Weights of a small mixture-of-experts language model, trained from scratch on English Wikipedia.
Size: 11 layers, 45.3M parameters.
Experts: 96 experts in each of 10 layers, 32 SwiGLU neurons an expert, 8 picks a token, a softmax router.
Training: a variant of Muon for the experts, 8512 steps.
Below are experts of layer 2 (counted from 0) of a mixture-of-experts language model. Rows are named router (the router's row for the expert), gate (a neuron's input weights, with its number), up (a neuron's input weights, with its number), down (a neuron's output weights, with its number) and show model dimensions 0-255. Each number is 500 + 50 x the weight over its row's rms, rounded and kept within 0 to 999. Numbers have three digits each.
After each expert's rows: "raises" lists some tokens whose logits its average output raises strongly, later layers aside; "gets" lists some tokens that make up at least twice as much of what it gets as of all text. This comes from a sample of Wikipedia text that the model never trained on. Tokens count by the router's weight.

# expert 75
router:473475522563443540580549415587405448408420559422512550465526485500577527515535494548542467506542431483467437534494517495520501571493543501494465447423472569455467553492460494502476502596417399515441587526550378523476498512536536487530447456509524506516541459567525478569458532508543533545511393493485520480441489530621409469539418549556524517474489515507514503445436533562492528494558585511529509437478495501478547527511581493500502484495557495498484567527408572439471464595600459558579517562372519506522427430556444525477431465515530462496574558514542439449523486525473575403615552550437496492369488541483456488423435417492515596462375524489475445586485491544436563511531480523579479633542460466482523507448479424535473507488450565441503555411499529482475494462435539
gate0:401508529531515540413472575532437565541517591534496444500577523479572573500454468509486392595488518567449519469481447567544475470431495533555465499433553497540530549458542466529523519537409436486494490517556505477549617455539513616452514536484524589560528633531402539504457478530531426459536498526461474405476459636555418395493546450514484578451542510509484471520440461489522538485390430545529590523602473503451434533524499539431514476531508445594519558437404479438485456515385505443494495494533468466582537485496503432418504565519540490509469573483543570378458505560500548494513516537461385454462440446442485510530456495532484520587479606460455451545531430476431500543529487533554508516513539500596493489579531452531438456519501467432430465518488543531519416574486511
up0:504555490548460575525459506490490456472555443499405487526473565543466498485484574461524530473497463511454524562521483451444512529452449488508547481507449587504452572527441498464433440432537510524477477629555590493534494595536466456417496456550418463413587554520581448495517447644479461525481536519527476532524538529534449634551539475459572413474544430505573497478537519506429501494481559569533583464538492496536488506529564476522495583565495476467581539513547423544526547431531526444505472585475500472436518484454554513521437505456448466475433550493422495440408481362569551419476572521542545484377496445505499548486489529422520428457555434499606478515545440471455465389465446492432479568447539570474488524464529542506567463393472514500593485562553527562550591543625461
down0:571408570526522487533464517523488423513462475433510459545556523528465523412488492624472510448467472537483463495479517525510530437575436473482558526485494548496518498541490587428498563537486498490498578484469384558342495387466572485508449388562457508471493506489520507558514569423549546491478516537470561490494504488465597542477483511526454465571475462492509528559526463508466453528531508551434579456358584484559550514593642442553502482541463566528523425493396588492458449559521502538623555456591497423445550507492584463488529489508539431510508525507387482469535492585470503516431537460441441442474469492483515554464493441609517469540565555499480465480415426589382518412565535535508553578504536439488587521503536468505494483512490495479477527539449453520458438460477375
raises: "ing ", ", ", "-", ".", "; ", ". "
gets: ".", ")", "4", "a", "=", "199"

# expert 0
router:509513613546491535588482430592478447475394486514475560473454435560473503546513455510475494466544472520542571486467502587475511555456461543513456505470499491479451489515468529519405507455437462538489471566502524446477460504522512449500517489624448481376384499533446484586452607464493529440568461411407538470475482503455449547492429511520557515542509387421550528446453539515440447471592602570592531472625524538527508550556537546523499440491556539503521504503505519510446501420487456527525593599453545475488526515453464415528397495443612435556546552447481514493505457558532524399608523529458365523421472486447519481534493484426538605467447548483484432541572467593459481544454368576514558531492469539538474537467558463507499445453472508546476518514447528542432468492489523
gate0:388545494493438463476548480496414528518472438512609497466555504503485515393460454537537425558414563472557513480481459562501536424496495540515504438357534517396561485505474515482376460512468497527593514516439510358506463426558388505477551527554462455498517603521465514441503505490443388478553478469512483547388527506431525476401529592586488543445540548532519625412469501521510518545526510581486515571483543485544450485502573495563511537485525400528542481476522435517480522519468477468453502512492453481487544535353524491517524498575538372580441454536602520541496451478450517497505541462500485504443554484512445444438461542629474511508421523474539498538515446464479514505572486648583546570583548554578476527453530515506505494517485449541491538440527479532495510472427467
up0:518423422521480507537529508438508527554469536568553515551552574552529518442492580492552474489490450533418530522407505498564515471521461570466563523493521539552524462562567431441498438481566389540568451505426507444395502402591556469427597484555483396558567552539528513486505586578516528491514528456569387432392502532569481592393588492468496552516457503514459509492505504509396550530417528475567534487553477446504516457445459386461493492489497536555577465426512516536479521505477436519519430556464492421484453452520577578522538466502485471463408428475423583483556551483428501466544502511498494543529513486400565584469503516523578537507525505483571422584473437563464497529509480436466505518442553593434497484452494477496547634450492473469600542459579510418486446475498442
down0:473479527520466540469497440500475531549506463509498489517520520419475496488438463561540643472473599509496509572416488455497486461488513516503508472395566545577484546435551419568512491516413543582561496553517486360505487492506479473406457482466480504552634456430503577404587448442549401472606522538486518531442567486507438499448507486461455508429443541510440564524527626515514554532440457499462564581510474446508502558449562467545582464498538546463393493501475540497480509582483543473422527559412531405531585513421546494566458492477516572554501493421444563429432583492556530535556476531468521449482517533513397471527556460552507434544517512555549475525516458510561551449481471497503477439560523462522412501526589490495495487414581398543551541492411474477436572378518522
raises: "(", "of ", "as ", "| ", "and ", "to "
gets: ", ", "December ", "year", "August ", "late ", "November "

# expert 7
router:395528497553478492509498447552477487494506484588460409464450479560540481558510493519561472452545469525508533534466498450465503539425452468397494456494490580497509472498501426520417534586492399520487471482516485472443473524418568458562521460564540555495548462523485525526472617531513491494607501458379547574540530558521427509518480441517513450529540502575485527503515592574438495454555557543502545497522441533490456478594505470476572445511528475528515463545500480491525492491548407546624539453445569402568479530481551481509422558522661474506465592461535422456515485513517546479536439476438443442530495498478504427488436453495506551475403603653508489585452441516423427479464399457592558536486579523531548459416554443501497455513507400582514496518416513632513472421505487
gate0:475548510622516515499450449518516561545546505546487494468517407493497540527419434504518436520492522510511462499568458543448513619495456458460531474505434447581574447489445525569550636475473434454467513559463421497495446507423486509557459535533578487495544446438419483465499419485558532469434540588455568361500470501510491513459419446427515532579492483547508581499473468543466568502469506506493467401593449436497493490481534592421457439494462510546527505536476487511489514458392536543507516528476448485490495467495564557507513548518442561448417629498521432532503537549423531579519592523497447454485516566464436439486534441477479557467464534483471549577635580518520432477436547540479640451525486516613538550542527538375517509569431546506483480396455495497480538458607555
up0:488494471487534474523478528467458566460478441515512449513490503491513518435492443513570487611506507565492430491445476481379452476510455483490365531521471454514457521486516438535594558477535435422532493500461462554474428525469562471513539520428575461560451353464443512520521441542575563469487482489560488490497516524529444476445524435539530474476497597578466512537426485536513575492427429544468581553465443441527493527535467423478590476510593489563525469553466571455496449510513493496542430466450439565609487461587522589519604562468465490520451594532559464502498549490504569556523570459453457467542479503417573410495408483472507549516553645528376593640512590504503460526418506419441526439466467595503543497555444498480423495606545517488472453461529542472539462465472492
down0:522490443569577560581520584502525398432532518440523506484572507535519555423459550553503510472416503406472493432473441582488411454522405467495451460535439561492459541500471461440508439468491520416513517491455520484470414510516463657509487548500515545506576420518501477428516480523492540484533475518561446556467553414500507493515477521490445538441581559546536522495468532516497519505604482341533471570504486528527583520485484467540519546467482468478485478439598487482450567522561645529463464574482574594525519519485545480504507451518519515535381503421449397622453500455557519478463544431514542454501439498365536503447554483508551433577457497428486567512533494442535595550485508417501582467517481485522479490519453534565585567553552430442479531480462490579423508379534479
raises: "to ", "in ", "and ", "from ", "a ", "by "
gets: "in ", "of ", "to ", "for ", "over ", "0 "

# expert 63
router:442460488509464466503526517511524461514469518504453454466486443558623417611549462486516427459500474567562555547595570477507520557516462484473513517429497562475485601438469473556388501519403440613432458495529423501552435510438508485531467449530466576445478525551518462527515571558462451485508481450439542507538505477485500455558445503545629474444516504570538492507506504589539440409583576534540507524494573571445538524555449479416570408548507538512505545511460583450524454413586476518534497540414501430521581482514500395443477479442537507572493508423493412481537484480526497512501554444525451488465461538449469432492448461430525539441489530535565475491507437552451562587566529529535497527529527515571513351469639455561471498464462415448598478468438537569423456443420480
gate17:460521551553538511460469571521535475548564493534536474383455550567481416589458504539457520562546582443560551536556416448484469443552326427499558464455509433543457482513489491417538459600471510511484410387493580477531492519554529490474465473460539414471486458550483577486583532416515484475574433544598535461492444482463468441531607538473478534496484509528488472546428418476500522479525522455537561478510475478474403527539534474401566462472527524512511555554505554572505461474435408527588495438484585505548560523579434466548407546523451480499510539509492478493488595483512581490498447475568604454610473580445477445548508541360541495429519487547481511459426510553429568445468515456526516625449560425556490494491504535440490464501555516505546544455487471445532486445555472
up17:527508533552462532517505556443547345476548422519515367538531477568475428575442538557561536474564508487527474468531447401508421496507427477497454330614493486493447510495404524428523507489459495541568420511455609501580452499505566477552473495512551401497448474409414474413599510416601545433504384497565516493433455537495569474569552484443476531474470496456545499481506499486567520505552463527499467560527494468537431505400541428517556464440569425478480548465491483510536515552533496509490401365523481524512463502578454545534556587442480521450483522538560487432519577580505526584496425512572473539501430496473421484536463598511531462446547483510489490515403505561525522408504553525516497511424559523536471490513544506489466468487548496532484491460599554428529467535518484
down17:494560501422462443497491445415447506458465461400477481603401478528525440435486457476469576501379469502530505557501469447608521499516487525497591427548543481556472481539498594507503527613482480479553554547538557520380508495425546482490538492493501412483468551370475474511452578582567471527522493399548449492429455487547596388492501459518489544520512451483440483548428546524479525577485492512445527491470540479544487540540620551538515511480511516509517505398442450407459480475454513442410412507478541449631446567488536542476483571482509528391480460477524474524516502487525480534565561500534427471521557532485471536475545455623503575486501500527537509572481546513470429455573582560419496476545533398443457451486522446531633590528547485459468513516468530491503633499543536
raises: "the ", "a ", "their ", "his "
gets: "in ", "of ", "on ", "for ", "by ", "to "

# expert 40
router:453511458539460513506511518593527490505515551517451499472523472536598470622587504492547474515542490567464479502551538491413522516497493502425496470448446585450496525441427534478397506518418419571485381558485427502423448484448521481573466415547456531431563510508459445538471577540494469497547444410379571497567527522480477462524431498484529505507533511573501505451463534577459514501591679516590537471520525582502573573584541421406565379478494526454564566566478523504500493502525458613548520522427539430549540497546496387481484465495568452582474487465455481462514464506517516485463491452459442465469471498438499411505458416522496531440445466535523514521523490546411530567507463560587539532524559530525542501430588487592492407482456464489581482501427503574418499453437512
gate5:447495502643529497423541502493563538434452513465469563570445461516552489532451508572443537447507447517474499542574517518482505430648479508429446478498420625485432536518444569523414471461486445470455567588553471471497572527406526503508425457574512483557597523493554512484587546584528485519461501540527498516500497534479525555589430477474442443477484520539546467530501476476501473478503578524515472507533588478581559468489544571517524535419466476478426435524450500471501537445526546554503528536433472532500500481478520507546521540541479478480456469527441483376470533496508415470554569585463467621468468469502430367536488477521521502418511580444497583491490544515597482478470462518522576389520482479515580556442384650463528489461475563480548382459451492452451626552476530
up5:509548521547437458607532564441501471514368535455549462460535513431479555488556515516502555509534509402494454474509534490538444611493521545511512471575505494424553535534405488443548571443455508578504476440485438500503455491485492506470450515499463558440401495581554431481571536477656585481524440467561448489521455541480582415501479508475522441578457455523529509501546467580493478519545508517445471544526429576539417544532518412506568468540503490511559529383498570497488516465521505480507442574404534535505512397553535580383562446372556444511447514475456523639564530446594546548468505428532546468443476518498523508490514572447534482498493482577512499509415474567519495509555579504442453480501534585463486491467529450553550557496513439462447517527545517431534482371587395
down5:560431453474550451583506420456504461478480520530526498460497524473504515538536558511540537488627581391501480600527492571555498530539489510469534469430547512364534440402546541484435481537533556564561512516523524449444427400494466535522448432512435505449442453504573449514529536494468505512474453476403536584478534524492507530540523513493475444396536560555589501423566540534484415530509563496501444520539482520577429526438503446482523470562466481570465537569564513501512496539537485589545515489485528523424510568492435453442460554457536483556405535510559508469570530429491569501518483503445525503569511507502482541448401520412513429415534407494459488497623433459473686557497524555545559456513385472424488551572403530471480484388462473523393553454523460532479532544481480
raises: "a ", "the ", "\""
gets: "to ", "of ", "for ", "with ", "in ", "by "

# expert 44
router:520443526568496472508506491577472510478409432587562494498500399556495482597461475494446495396507396509559493540493471483507535535430490558512454470471497625391466561527475541568490470487458426554466430664484487376475467524493549541546481506526500519410477445543443462594440493427487388530565450473472558543527473532459450499511383608557516489475534496502553537524543541540518447487579616635530456496510549521537557539545539473524527495515523522544508512509467535499489499515506479535497586564422523525428426492481498431502402501540515452512497581435445557386509509508531553419609467499476514453471455454431467451515445460441530553456503529563592472560530504555471559495433486531577526499542449514592474473512525391561479498423490476446517544382522530585465484491460531
gate0:506496472486584519421427442523531517486473421490540413519557437472501532567480473515488486466452493511491370508514490561502451480510518404541565421496511475528466528481543386439457466536513433561507379541500430496434432497554592473548496502544554491522512556463483435506440539556482437503537477466460510479642450471497538501490387561611451483542473591533519506514435466482482499516494622580550567487421526606540475521549432437492503508413490438523505485489498514534579446539445575539573512555544468503591408487514415418529451562476627528532492493565505534419537573527511489595515434465524456492525408454491519455498458517591554481552547505660537510425455526487501499481458503478517506482576464483432501487502520506576444538598572426430568484459542430531508492457446583
up0:451512551473466475524467566551441490469510557466366467489667440456426550523526527535399573525533472485554508549487564438522515497533445528457492419539464446501545516495476563483552531477633485551473556418590474488574495406455464444480520465443437500528468543500603422477545565459467435551507552421473646550528498443469460509500476546532495530494556520554537493567525452514528400476488497431432590522543517492519453476536599510541485378468594571523468541533509511476468535421422424586508420478546430469484483509505495469477442545517529602510534466487512489505509434453500515396447480597525417460515517480475516482368475612531505505532464542475460517468518499494528448394508471471513503498470532513458488614422564451532478476530394571512551546551430524599545477508541494
down0:507512573587437526545523414466430502483447526521441528411623527541567510500521528534362495581511564537536474524527514457627518459554503501577493413472502498446507483484445466457551509500553412464469408509499654479437510526475463402522460455513516468561513548479487457566470506465524533605521476516527544551597502517485553508573488489562492469376406454471524514505502447552487520562534515504512447505426481442455498461497606496524561575526484421532467563385527522526471519367491453508587498447571472514531604499481442507589581442523462513517572518490530477548430475544462485481426458544568488510468420481469557510401467479528470576537564547505527460497505432489463517497546554502420465532460514424500496519558515520469509429519508557418576495386556523403460381476577460
raises: "no ", "the ", "this ", "both "
gets: ", ", "but ", "when ", "which ", "that ", "who "

# expert 36
router:483443578618500472564557542503455526435491586494531447434546546504527467484497498518550479481653511491496619516517540514560571532532475540475504477459487445495446475494423476366469506475467494524435459468501495476455450553505538479547490467561492423487500451551530492508516597467503482424477454445433561603537511469473484567477555481521534508487546349478526507512454513539411497436515502544576551523463558489475488545529559363352616415525484558538505492562481587448501433453500427506532510534502540463523483475530488516448453403520510495488565518524545485361540496498566565520550481484492505531467464596551521417556452512346523501367522510488528448499574496527402523492517456460523535622524540502557507471430540427520464472485515499446607510484461590526541509409450506
gate0:399431441563539497589525509511576548581493598471518579521363617456444520506510502518587511444485522461466542472514576485551577528492448587576598421525492497445475447455482459518442420485512550564518448490470532535548541374529567526530564603556526494485522522512493500436572520544457519488477456420440542469490575471512485545563526432462499471472525448426594456499478489525441559533581497508558516475515487570499511531575493436485494526463379465526483466541469429525446623521505446551499512491363459425523536483460452513485554533561455556446537430415522490531519517398455510475478572461518524477503528497526444460651474461453445489530493542482415511434556505494460460432528551561415463573468492506410569465452517587523495528486518430423529534423439503520444488441477425
up0:556481602424484512508567490544497462479440470604524570474515429474557591550557522439494470491479484496493502537543484442415435455610541445482481592522565548486476527563508497537484507513397522553478486420521431506471535550435475436502496475530456488514446454509446582414416540458565530558510495544479421555590514498530465428397459535480620499560496456485416494463488563489542516567470480525569366524528530400482497443601472531498524471449515513453425592488564551437474551472499550508548504478567533531494445544540564499469471554456590461505477568528605460480485445521444479467463498640566480547522549513493563445430590438500470473561480679550536490535498477443525523456507401468565561515490528499522511505476562514503498462501507552610390506596456491431455506510552465
down0:527441428437512518549381537440486511495555444491493574443533491500439503467496497522531469487598484545533509561449457516554512513512430423569467423510499521497480505454461435474537443467479505380384394409624492515525562498500458464494536492513575601502435466544539583594467602571528597524496525459522550459369498510494464571517468530531430521456587461449465552434428556583527461424519537555458486499605526482411546473510567446497503520511622502457471488551530526523432508532516519470511550503558552551517546522438559502459499456478544471487401494491467464472494493522461559519508430510549519474487507526658596465456508420561386475531397457473632505514441435479558534514532563470501501537471494466534457491500517509555480478472517467488469571453515471615393458537583498
raises: "9", "each ", "16", "4", "186", "19"
gets: "201", "200", "-", ": ", "–", "age "

# expert 50
router:455486542471466454528567523502472519500446456558455482499613529493551484483527471493532489418450457519611467531513538437556456471528468531430407458500449541421430581403560494542471453626413453567497584561531390507492494580499521436509448499473534563507575504517435456510488512487443518540510420520513456609505541525499468493543494497542558524462518561492518428532506497564441509440566478549519469472544495516536541580543526438455513504546530554579523464484376603419452454539557469544611583471419482527488429491571490442416522486418479507604541534571467425351631523535566573485526478509448550464441456565521431459487372424466452528429478472486518487558538476482499582524552570469573494548488516487552577551459499495542486467448483423464550528492528550479483479449421533
gate0:441430413525495470461432421556426550459571543538499462456623529478522431511498533468569552524476621459431487463454437482507522479506394486475488460522534533408544472453577547477495507582528531501441516479504516512457406568588431461507479494556501481552574481484501486494479533587518464522531537468570579455471490429561368599482512551475550530611578556541514402530597527438505570441443519493517440456491466601631477436523441532538409439584521460459543469505510607549528449488512459506467513552539496444494531457520551488461399473500508506541540538521387589500473453490443508519480422456522438497431543501460462456504615501522614527558463514467451431545462487573456460548485422473499514521555493514504442464500559527468482559477469590472498478567601534596463540468505447
up0:397489554383533449425464484506508499436496486461574584458567556511437505570536505477487534492420521526450501446482508526490471481551471514615570426502544476490445435475470455490555544602460563507500531486443495551502507496524408439425458418537533431557538552481542459496533497537454486488440544412520605511457485429445522609514441554488500443545603490466476487425524546483467561501397537501505388547527466423554453539455489415573538481514504534522545513573529482468544470474492503496541540471544475477597412441502556511428477397548597547504495528542424485503460430435521536569474463478547514441435547493560427352494515462516488583487594443393505366481482533595461540518521498527466555508541495485457450540485453538545532530528565648448495543505527540527470490514537388
down0:504507494541578592447551448532536549515565494521647513482502463495522521449508520546484447487393497561481471466538407542541484394561496501509639536482542489578490469409528511511486451485500521558510439530491455493477482594487526414437535534494492354486596484467510515558556570476584539451359443585505541493460458508457488525422546453556489507508443582365513478420526396491493448576388469437504384557507475514543577555548556472490587530585487493414489440443528446582598431542530542451523483481476423453429566465479489486499596527516475513483569443430539508565523454554555469478484485557498541435540509471431489569499529534470511412514525510507487467541496560430492515526509496447530511527429473556484509439499560499416463489464466485436522410514531532527542470410521575
raises: "and ", "& ", "o"
gets: "'", "s ", "er", "an ", "one ", "a "

# expert 2
router:399497575565469386550551465510444517384439494558522507522554502544610392557478461531512476461479459534546466484565505493424485506482524496513524490434413518480484553490502483454449476547541385535510502510650499479519478529377513521541417455572508475468506477502501487545482539503435472518547460415455512562535547493543501523605420521527525505512452510531507601552481508611464461457505504536506606414475589498523546624537497509524529498484595527613548504519414509460411483463524448504599515558441507500513494446592472429516496502506557413455511476491468490493570505471653578485558547432466449493410453509444500537506393486477584486419372576607520474520468518512508524462454454541517515495481540506553542496471539429481472534456369485519567485536501574520503525440466511
gate0:504504562554487510510547563516535460501431533468438468421493523502532432467498511447413501508545510467503633588558412598466514524486438501496489455482454422494480537447480534502504451549496503483375529409557626535495527401522444448495525571486517535530410480464581490371640509485554460559517479505538558538551479497506430516517504466464500545429401482597442597533376544523468451509538478573472437418486474597453425509566574520489530489471494511528505513473424629474485450393558423428472453534475519466551582549533465435469538514498501452514513481436447487491481435452526486442497544441510464568566518631562526536493428554450484543523490391438511478525542486414465553521551561537501455519444434490559478500517535547550440424564564470529557465548495520537528496588513524
up0:484498608522491499535496529572544437465515556522415445405470517430463538493568616425460526472447475473444533537476449542459512441451374426538521462504502425500495462515499533566466384467470499531461483407515580526477581370494494541520534520487522518459457473469473442483549501391489565544478510493449470630538446469472392504530522544510459546421414508589518498509398523493473509425572403489421588506512541547530422468463502582522540532432510531577497429534506609532491434433528520497534450544468510526566551590517485448476566487497498487555502479483493460496516447440475428511525502428456569470619461624548537559568492587555491525525513376454469533556497556469463515537571492519557525492452450481481431512544507496535435431519533435520542495562473487479591390576518560
down0:491469612500514549483592533455526435533490489517518493455480538460434464523512564450517458554469451503511584485559534415439456532476501505539568484473506447534488520464600530583505575431495508462522522437413472486522482496506408530473444457408493528563500509497444436529533477491508603606516410451519429442518486530424509401471552512563527446467515524505513489394501571479430456467490537491462520521536502487461530533566433431507494455483406635538433435535527538533509419495532448539492607486490472412487464535550481555422529445419396491521595498580478521552397483632482468542546579543483563451477496588413597538550506520585608486524536479426519521519528451465491528440581548483444462470595544494483494506487514547442406503542480487479460417555451544477533417567426613
raises: "\n", "\n\n", "==", "= ", "\n  "
gets: "===", "==", "|", " ", "=== ", "===="

# expert 15
router:434487510527438383551584469518484550449372505493488553485616546545527439531510473524572500474526478506466565507545595529419528483494492504398509455450432486489458576415456460444437499554476496511422514513534410517479506505431562418622407438533464574498500458540504465518499543501488502458568469500477481516438515518593479491569435544558509539479468554571486494529459521590480453399510496536553640367492567500405565569534513498399502431445522545633531484515418555425490486436578489498543513632509567506545598395500395503468462518533543493456443541472511484518546488502560534524543619488475506453468496535405495484511410468493553512440487550538478447507494477484414555512501416460530525525504524500507555478511515448541469460509431480483576544410504538494461495486419532
gate0:453446457535494565481564499491511614565468457518476432461539484541460455551438471505546477519488518558515523424509553454454547622629511533446500544532537481522424587331468434513536556481491567433457504505508300532526506442505584451508549427415427464419534551530427487464488473505502506504466489512537544484529559585550429548445471505536431475521585571581438472432601465391432544405472431409554549497567570482441540512570498579488513522486501558485527513526426533531528437449520422449552468542570476432501513543518521512460420534474490581468507517511435473509495547442483485502485540491485498450486587556441544468396460530466544430510525575536535542471445453487600536460514544465453488486542482576580515467469472590526487499448458491499537528447546427500441558487560505
up0:477551498403502540441486455499567491547507420468462411529523438514527390460502567502476456409538448456525472553489553472495510506679515553470540574471553460592478546474547600519496495526500461406433494432512369467534497524585530523518488573515396511497546518515440468575539553520478468528453435546501494564491549467500541524501488518524538412538472531480458423516468478465515527386442505434536434587500533439476423426523432561537447481470453529515467510453470528459511487504461540455476474578485602459496563450452475397465424450583472539471457429555433488426497628452538394504503547602558427600463611522504523503450436492580548509513486466536503449575467460432619547479472467478597525499512449524533503473478418500484500500483475514532528483519479431418485526526619537
down0:528421441473511552470564554456457484486487487530516495540480540431436461491592609475557506489561364499456577483496547445510533549476602542525517546571365462603529542524509561612505453551484568415589485421493471518485453513518459510519546472549440527370399573408485623399515525447441466553536550502519485487465472514457533484484504506543484494469503490528518537427540584520538480436510421527508530559502565461481492534564383503504424549516412486441590422555508455550532563512477458612441477549535446529508487554444502589548495526472499496502428433463519443505467465441484434448595502449520453559491487486520544472446496546380459530506537517484440554417523488578526512534419438508507556453442500551549548641515473505474504470385442541518502472529556446549485493547479492
raises: "\n", "\n\n", "\n  ", "\n ", ")", "- "
gets: "|", "==", "===", "'", "=", "was "

# expert 49
router:479449540494507403552608459525448469509446609495488475466558564513484446507490510579585431463569398531539526568549582628416514451501497507471543428528429501474428551448414444521477486559464514511466483489506512491541417502418527438585421482528461553469497527498519461476507507478561434353512498482483557507518524542557470466538458552569510492526499523584499493445416512572523430487488530547567553407521577522494572563552557479470535482473594479518498439486471588404446505504577465503516526532488559521526595427592436492402486480447486472457460556509443517483550461510599542556590558424414486402406429529541465495458424517483528497455486558518528437493553519532420508502476526446492597555517496520539500436459493532535411502514507490386520558461495566559457537501381587
gate0:497565485554460557461502547510492439554394475487533522516443519461514505479457476429461495458661491534461620506477500513540490575566483546423537495489542468502482511572441590561408513400483463499571508507490506469545439510474544480547516489432511556466320457464501469508482584527578475514537637573398484508532510496446529423498486520507458515556459509451569543475473521594539528555451521598460463564550608550479509556435447468537525482462415476482430501489549544506515515489587440541396505489473481486458573483533456455497454469493479482604369457516516524556421490474467431500402533407525562476556454429478465501515465417519486522457620531513632507452552505529538415559490572498492551521507530503439445489533528594483540453391555555473461439446457483496543520508499497
up0:581535498502477495535547441464469577464465585531466589463476541573380471464518441510485537530514438507454584586532514548463523444473574577512545549500497512525507499519451555439468462561472482592443491477472437476430435536520504450504537490441508497396419513422477536473521647523587514447491497570409489511459410502533500432399504494606498512568415472437474605502425487547501528506559489472489456437559525524565539527488487518533494466445468472462528457521528574418420527565571509481508617520568453533504497521448448483527533494519464411581408582490465549508457499541376503433472465500490542495524469466470492560579440470526457535536523433504519519549424526487516453559515449399423513464516510455489527474432405586528541570425548461392460629563557505441495564529598533
down0:559471570439560551479513424475528517545540520475462561433537398537497533530447547553511533666510511458526594489550402458482383465546505435639432500531404550516475505500507471539504625494529483409488472491490495597467462497424496475465473529533507549447593607561389569488497412457509495501458455593561521462479468440538422459505505443480436505496406524540522496552523427432486440491421485454498506385460520480475560499481503497593443514487505547410559515482522447485514591458524540556547477497519536451483453485498424407486636521556518525492514491556496512441492555529513474480557528453535523490468556546495518497511565443555563499575424467549447561498523441510424590564361535617460523504511555537492507472591448418453423484516473517507461534489542495508504466490495434
raises: "\n", "\n\n", "- ", "The "
gets: "|", "==", ")", "Animalia", "|---|---|---|", "|---|---|---|---|---|"

# expert 30
router:486446418463487448589613450600463516539502474568585455475529468510486447628545523550467459510565448510503529492544557502391594495478455544432548522458449603451516483534408508495435434477399483541458466682507462444503511482510479516496536468507443542401536455475419443648331484496523423524482479535514502490517488532482478406518507558515482503462529568605572508408467559473527544502543589555529503466546630560449566519502456469564519498535488540488515506501474537522490502527494505541507500470457534477460554514498531436505487456460505470581510547494461513514514455524497492449512449475412470435475420547446532467444522461441520570467478504525527500596437466573472519533491531475526570527550479535554494456489540439554446440454452494339530514513499509596479565492389587
gate0:549457526466578580509441402502540462523508478520538471479463458455534487517559499539521487427513482530524508502533513514462559414575462545543499544472477445564498474533609517515489413483493530471531490426516555578416470587473604559486580528516442576431480458529490483379389524464510494521431515475576564622536416528487471458418480530534487538501464504457523451519530534516551450407439498540455521536510494487568513456562453435555475565587465522500554492489452489555450475560353530550541462576510482426469579508454508515498497594449526483553496456596497483440565545503580500494542482602515424435475465493491384623597415521510580356501425485516516484486553567524497554521473532430500515500470443509438515453447520478427435480574461516540568587485463531530575527493550378
up0:524500557509462529538515476500510484570515564582469566426401488535513555585451514496460496452477397443469439537611416492560467485595437576472484445603552534457525502538417549585462343458553537587531554512472425487446434536470507502416446498447530476493507440503562482441423501454540514485535526502460531569491418435447510504512463556458511562462527568489504479575514479500564457468421587519590480382483491480501438557436490550546462498554415474540487472429465595441521490442448517576437474501467573498535529444540494443534472499512474539580487542548515540421535518549562556604460432542548559487484500476527466611382518488519540504482588315484513466468409475541549547513421608538474486498448427517532454442540511534477493536462497533508496488506545520518566448490470492
down0:550436531487445510491467423479459583521513504541499479545512464516405560404553524508438506514570469520540455485493455561452573432530558457456471538582509503471518481475546501511496476498462550532480471420469524457441502482414496534394556519487459427485477521525493509541495570439504549433545563501634510457487467477444557539496591599445476541539505535509397425545568498447452527405394473461434592549507510418495614635523496465585505526508613480491540386481463474563371498526428473515371479554526517534479527581517556511395540524506475489475503564486433493566449444529545463530430449433528450538572394620539544584466533531508488469599493500490469530462572490541526468528517526486580546525474569489471523511532497485454550400484494466592497601476461511464478457455462440
raises: "the ", "his ", "a ", "her ", "first ", "an "
gets: "to ", "of ", "with ", "for ", "is ", "was "